Experts of a small language model: 64 SwiGLU neurons an expert.
Below are experts of layer 7 (counted from 0) of a mixture-of-experts language model. Rows are named router (the router's row for the expert), gate (a neuron's input weights, with its number), up (a neuron's input weights, with its number) and show model dimensions 0-255. Each number is 500 + 25 x the weight over its row's rms, rounded and kept within 0 to 999. Numbers have three digits each.
After each expert's rows: "mostly gets" lists some tokens that are sent to it at least half of the time. This comes from a sample of Wikipedia text that the model never trained on.

# expert 48
router:539513515524519465506488492523534465522493514501512483495526499502526484496526515445522462497474487515478536491507490469565480519465456486502478533492479480478474491521513541518517523471512553488490504485478464498519462521491509523472480501480502518509506504487528470519529495508478513449486513520504518466481546504468536458492449487459488519466497442523477550517495512526464520476547458467533500497495513517520454509456524497487484463529516524555531502456497534471488474503495486496503507475478484480476521506532516525517505538491503508462526506503502541472481497495469562465475484486477502466497466481448488470484497507510526471496531498502504534464538511488502501525474496476519514523557491463489507509476503497456504454525522527485520459450546514510515523514481542
gate0:524464510507494517534419552503504530509527515481524472496507463467509479532497503494493504452506504443494476476464565503452451505498483520519472512506512501512504501493466505532555483474506503487490468528463476495494501515507521521530536481512519486509511541526504516489517504491528525505493443500523491492507525530469472511506505530481546526483457500512507481554530487485479441528483530461502464490498483518523519521533509511552517505479494518456483510500564516545455523513499550481504511499512552487518495512550457516529468459505517505538498511487509472460492521503505490500445541507475515463491520501518516501524489517490504467491490500479548482446514520500518492480436461494519491479465539482514494499526518471502498523520524503508524509471514495492512494528471501
up0:525468494520483459551487513525482514531525502493517504502470491506502480452461543516546485479504495490453489503485497484478507496486465491466492486494511492473496511531496453515505489475498510548475504537495490509465499526529511497488507471460557491489500495503510533546492540541530530469454509503470518524485511486474483501547452500437490548487490478499476417493505539529477466517498485473530529521494484515497474521516500539519503498478473504521450486506479506511477505472506538511487543497466500525517467515513493520533497517472522497466446478526485503507518509489512524482515529480497494500545530515474497481513503517496501529515523532483520516476517505548533501487468463504551508478518455468532508531547503431489516518546506455476489472469515480544507516473501452
mostly gets: " |  |", " |  |  |", "% |", "\" |", " |", "a |"

# expert 126
router:518534485492504474453513494499504498441507500478481498445478497473517514512522508460546460509520518543551512466514528495495482506544499470529487484497501503543551536479502500437481478509545527529526504550484506551489482522515474506522492497473491454514503531527462509495505500516510524489540531490509532512513454474483550472493525472532499481485500488504487516473477493459509479481454510480521504473524531519484516497519503529499483499485471485480512499440510532526513486512465532503493510445480524502536467478533458491548470548473526556524514498453501463505497504525459501499526483528520494484536512479524510508510479499461492542458504498543527540515491509476520501483485493468498510502469493491525513487457511484503471493442451538482485507524485506510529490483480533
gate0:537478515444486452501506510524524527515472490475486499488502560498503483482534487476455504449516536485503481492514458499452499499466521506490474528501510480557470494512505539458516509524478473504503492524536526483509484510466504462487511480542502488526507505445487507497508520483517500505464442516506485496470517498513497480451508495475511549481468474519453475497509541469474522499497468529470509535471468461508494499471476500461516521434526549452543467483498472448536502517514513492495504502511527528483511477476535500523478508498497502476517489516503530477491509512479511482524467490476494504440468493506445524521483529520497488485454462495533481512537527481528475511505495492444484478485461538463500508472496498463509476456544522529507497522512490521534472510479510
up0:526529502491524506512507474514497478504521509472501496504519525479492532518488516529565475483505502473473514478513444548515522512540516549488497539551501527483483519465508459502487498545482480511508477517523517530481508489542505515508453524514555514511492500517492482440509475526459496475498512517481452483546509491529506501501510479512511489503515458475499491504520520476471499458522525492543550526522501547466503464497533528458493477506536434514506490542503556515507530526522522516533510506513546531477542450537506524470510490511479510517485511556462484475505515490488541463481509479489467470446480507500501527475490531511521553507525481487496510521494485490477486521491506455471508510467535531479480497538472506512520521479505474490487498550482494474496518518523447
mostly gets: " in ", " In ", "In ", " in the ", " of the ", " September "

# expert 121
router:541447459543467502467539504478509531473531475542504526489523496519537520458501500504483506480533481478486491499535474517505532509523488488519489482502533482506516523530493484520515504539513520466535548516492467502492490533498470566465486522484545510503508445504497537478487491533537530503495467500515523492471480487500529490488532491535458479460505492496525519479506494553478499515510533526490523509496509499505503541459484525515493499508487484491532496495477492480475495500548477572517517522480496473547480501504491508519528519481515505485519531480530491497560525528506479545513551522528441482471518491521529513491441559495499503487497489543531496525508495503492527456504525487517462506466529531500517479491504505542529497458471520461490543516495462517484466462468473
gate2:501494490463556492498518543482475499472476534492479481455530467528496470518501509523490427536513494521482491467507495521458464469453508562520493523486489497519480493530507491536481522501513541508470525529479482504462541478533425537535521492503506497461541501489517530499445504470483425480483517481527492516489511526495469510502491498471466523508473496561472523512478503486470504501514505497522519487530491498518474512488527505489491544448512472489521484473466525465474477526478519484490488486468521498475507493519511441486504514525495513508514466491483534513511502475516494492502509505455507503495521498469510538461508472543487512467513466519483521540543520546504526475489521492481529465506496436495484509528504509490509513463491447486486502485503470432497480510501487
up2:502477514529551528504520477488485520469505535498508498470535493566486487525487493511502480522498505462498516526504465524474514480545520545523493534467423520485549494531509537496494561496511542517491496483502506500477478513530441536531531500498499519461494506463528536450463504489460482460466485514545510490464503465489470465490507485481455507520512525524496513489496479554451500510497486499544535505499523509503439480510508509493494507479509464518525495509505505490491478485513552478499486497477528505495471533516517391497478559512505499554514505476466505520519500493490499479503511476500526498493489513494514542497477483531487498476455506510500490488541499512536517484497513481495501484491499487481514534483517491544502535490478493479471547493529470468504467538511495
mostly gets: " on ", " US ", " Route ", "- Died: ", "°N ", " on October "

# expert 14
router:527476540491537491505476454477508552495519482514485529512498476496538529468498484502487481521474476437463483486487483477531500525492485488531481522520509489551542489505479459476501518488484485522498497524544553483508528497470489498472472464432482478504483476518476526440478522542478519534503480453534523486528487516479442513529503500481471449534509516484490535497509487498473532515486484501482489460476516483536525486492512506479524507507474491549518528512532493476515537526537461528492485520489511460499528528468484492522477474486490425479508485471542472500517510503511527527532462533505509499496488498499516566472562528480535496544500517497493516450481485491516496496493525493480537506480467508485500530523486485456493530526511493481495500499466516506487465487512539
gate0:459483477507493479494492496500543471547475518466457503495500477538453534537516504528500475499530485468504476481474501571504514501516508455499472553493494512488486489521510501534546486498474531504503543519482513494483473499484464489486557532481477532521522515519472478470519476491510503462482502479508541503503468502502531493510513503498459506553509537456490498497478530513503464510476473514472507510484474533492524460507491509503571514513546475479489542504497562473456484479487472480528527493505524459509475502504527524481503503528490447496522523543524475500492469472468513466502538473521471517512486513460505472491497535540504535505502521535482528518518462488502509508460480509479492469496464451526442504524520513481496504487507570531471504501500519485506471530490454
up0:476506477496518477497523489554502497479451444510488472430530516518506521493466504495450493483477478505504510486532539508485478513519475476461479479506470487502507534508507495543489469560488476489498513489497509521531463514544537490495485517512505491443493509546499504479487472526493474466476483459496516513505520527462503460467529501478493529482469537480492504484444510489528449520525515489545514485512491552517498435553540468480483517512532496502504523489502493487536538496499530473539527475517500517522494520519522524512465520481471547503471478511499476464477445508492544497541525489517506523469536480529504501525444492525516463529510522537483478473514505503502475486447493503512489512507507519497494479463495546488520472492490492494542499532484527536489555479502504
mostly gets: "ugh", " boy", " diss", " Jack", "ord", "augh"

# expert 3
router:512497501488525521493478480488492459511476542486518504462489516473498526514476481519511502508490489486521524495500504493488541451482493500533500489484482541500494567503478468492484479526509486515492482508526534508524527558514511522515504497484484472542499529532551542497484455512506535485513497520509480462451502504482519525513510490477479534528527490500454486456522516487532484500495484533524485498497483511475473497513497496490535518526499484556510445499515491482494475519539543469463484510486477504442470464460517570571518497506456539521502489463528532484468508519528523529495481545497523518518490462502526533528519471470527487523541466473497491484499473501498534494444463463532483545525490470543503492504527543448518545509479510480514485498511525511507472526492521
gate0:497504514475492503474509520494518499492532528519494467540517520503478465490504496510472499483470516549469533519574513466488529502529437525523482543510487496457514506517491446518505467533491510527517499504502461489464523505480494469494521477470507488489484481490465529481513522495504499525496482504474438485518491493516479480506519509522561486502528502501484507539507495498525516520513473475491529494502499501488489519509491488490514489505474479552423470507540512495490529471536491509497491479472495538530459492505463453467505503491484494494462457520503501452534503505515523517466534480488510507541439466527446496465478497538485477529511448567475502488523482456496539485501492527533456483491478499490465506531524509459519505474511495454516500523492512518562457513522534
up0:523493544491475512493537500538500546453502490516506508543478513520502530508510466474493510496501462506489490492522541560485515484490496520485497537470533490477460531539482502499506520494482482527497510475516508492504471496507462525486501489521502473500445482519447517519492507444546485518528509493511490485466482479454540467504548461528536482485554485489478496536510510547500526526510487503485524491496494479507475549497482532446484507483503518495480545510507525456514535507497467534502490462520518469465502507489505527512541517556478518460482545487529507479493502522508546514467538488518484489475508465522510480470526451490485456479480494535513543487497486487522477514437545519473517477526500550552473501535519512482462485515498484514497469483530496515454497500534512
mostly gets: "า", "ン", "ال", "ن", "ر", "น"

# expert 111
router:501469472485521520551492525498497488502487545509498489529485501496488450513520530502533490486532521523489452498456494494452502485493491482568503439493499499509497510500468474463486506515503545503481511505495510470468452453498488515426485477526514530541500507488479506501473477501457484487481519512488503502480499505498501501505490516500514499498538458519532530481491452561530491476506495506476496487537479491508471492491511481469486508464524518481540526528516495489510524472472495476542507464520537503463518544542501514511475536490448519469513511462497463531495452471490498473471522489471520534505484437490474540521500504492501491502482493488485472550520525445469504528480503482533503545515547501474478529462464453510492489547503466502517515494509480508531523540446512
gate0:494515497484516507457492504514482539514476547485501507533504477503473486459494480504488472555490538511493529493497518523545496462510487495493485484509523502536537503494466510476457477490482503487502531510483474477499490460490449520488507474494514489443503519531486456509446503527467486535488530499476505502476447494567474456513524501487480504503501499469506492485485541509524493512495481508450546512482506498516503491505535474496430470459518512456519505469468467529483519520485443527512525548507478484524522489515486538497539529498462504498515514484482539510475476518461501516489530487483486508493457465482519499490486493479467572537475469524465494489519503516508544489486489485473553517512500533521494502538531502480460525519474479492495517483516526488536493474587495
up0:532520486527531513484441545530493492515461521484498516508509495482507530487491524500493537486449520488496477452509496467487558539521520524495517514490454488520485499512495492499498489509530468525541524553498520484464491500510585476479485522494501513498449515518542516510501508501499526479444500467531491529533493496450462537491521501473512493467512526525547475498522501491500530527504498474541498465490472496494505509453502500510518486487499511488478464560505566496535488490521518461448501516521490480518461507487502469487528460520547514505494458500497461501521491503496518527520538495482509523528517476504501508514533483467476543467517504477482523480485461462470487499473503521495494500498485533501511496453535511492481525486464493470483439525564516507482497512489560
mostly gets: " ==", " ===", "==See also==", "|---|---|---|---|", "|---|---|---|---|---|", "|---|---|---|---|---|---|"

# expert 8
router:517494484524504516481518506472485489466523467523532457479521498481505466507486467507503493514521515503499482489502470491455507511545513488522473523489542470520494436507523549499526443539540516507524545444486487486547456485499524539499507513524530502493491448468490516506549524519500531466438488483460526529481485502521491519490517481482494496496517520502466505491503505554501491521495521514489516503510518492481451535477514527487491554478510484507585502509543486505486515543504514510522542484431508476516496481514508530559493472519495530463532492534523526508507558509514498526535516465516491478523530528513546494525434512491504463505510485524512502508509454502494516504497518489521493503503527484530508470509501519528523465460514554504510531492498489513474488473492503
gate2:493499561465525523521497516482443481489499507507507493506484507470500513511512467520481511522492513546530517480466473510469510491556532461503529490487562495486474486476492496517502517530479514519513508501482487526495457513551510495517514490490558499480505508477490510499473500511512482492487494495465501492507520512488495506513576459475532525489530562482514461513545474491520513498516523463496505522471523482481494501514550488448537478461484471478474500478526474442496483512451500520476506481499540493453517473515531471471507500518486533494507582510466502518491531530567463489481531508520529531499501497518501504507503509503498521452559510500530473545518460543480476500486526496485496461518503514543475494530475476479477498479508479469494502524506472448477521472512521
up2:490499503484511496520497508459450514518533528490582483477510484493516503525527538491477523500487501468507433487510492534555509474529472510500510487498526493468475492512476472486510516534484474510543471522451511486496439471498474486512518549499499478488531476550496482491522521523499512469519460541532480494499497511522499484481508501500534528504496492520575509499541534536540481495525500447470521477486468558470500460514505508494490480503541505498485512482485508513483535532538495510482509532478529472517538507518489521447502452487528494489493520506507520491502506516475420457483489501485505443490489517520511471503444484495477487503503482501503504538466488507479523521495506510522510537515505502513487555443499508469519534487523482515500491527488493520561480533478528
mostly gets: "′", "°", "- Born: ", "- Coordinates: ", " km^{", "″N "

# expert 101
router:511451535538527485551485460464511545475440490429525505449510487485503483472510545492487538527443504483476494481467505487508475474474521495530528506507478527504510494536498489505541561531499485483521482510496475497490472489488523481553491485506489448524486546503498492474480508490531505464531478457503457499490538531525481501533534501508508465467522493522527488495488532451465507533505542497490506480479491480521493470552528469474471473512465502511478501457514496526503533497512535539475519495523515484513524518491473468499509515488490515538548483489523509485543494520528498500457495510472491499514471516463491512505517504531497491531515520489500533488537516496509506489524460493459512497495512474519490446480484525481467488492567474474521501550488485469499505515551497
gate0:465478475480474506470474484482491535519531447454509508462475526537525536486513518477524496508477495495498484488476538470521453482496504498501506510517521479518484472508514521546472458510474475479494543458493506487543527508481525510522471520492482547473483508501492521533484518529518531517536493431481515500480492471529505532536494482488487498546452496484531501503501512556521487467518574522491503532478466484511488513540476493487505488498428537527519426503467519502467455503520463507497483511476496485551477469507472494490491549497494531509536507510524493470493472519536505509542490495467517475503536503490509492506533536514451501503464503488482474534526476512479490537482511507486512449503492503465523496473491463522518519497483514490502522482504527560524485529465499
up0:461504443480453479508490463514509490507502538482479526540519502497472536535530502492534482509436516514487498505505478484541506496542471504506488513469480480514517502494507482502472492453475496433516532513489502488462527455497512496507429473486452515554545507528518524535491528494494514506516508468448479453511515464525502518508487508501511502527482483516503519480494467467479469511510488560457506496462478491480498496529512492473474483503511501542493451455492491470486516519543514512530505450473477495497480534538484469493461510503468515469527467495471456496538514521488521486484446480487500480489456516472482528522494489503489492469506534494520509487465466500513510479527521478570539458465502503460472528497519528466520503512514522484471497487524495493540487491515521
mostly gets: " rul", " Commander", " appeared", " Tig", " Found", " emerg"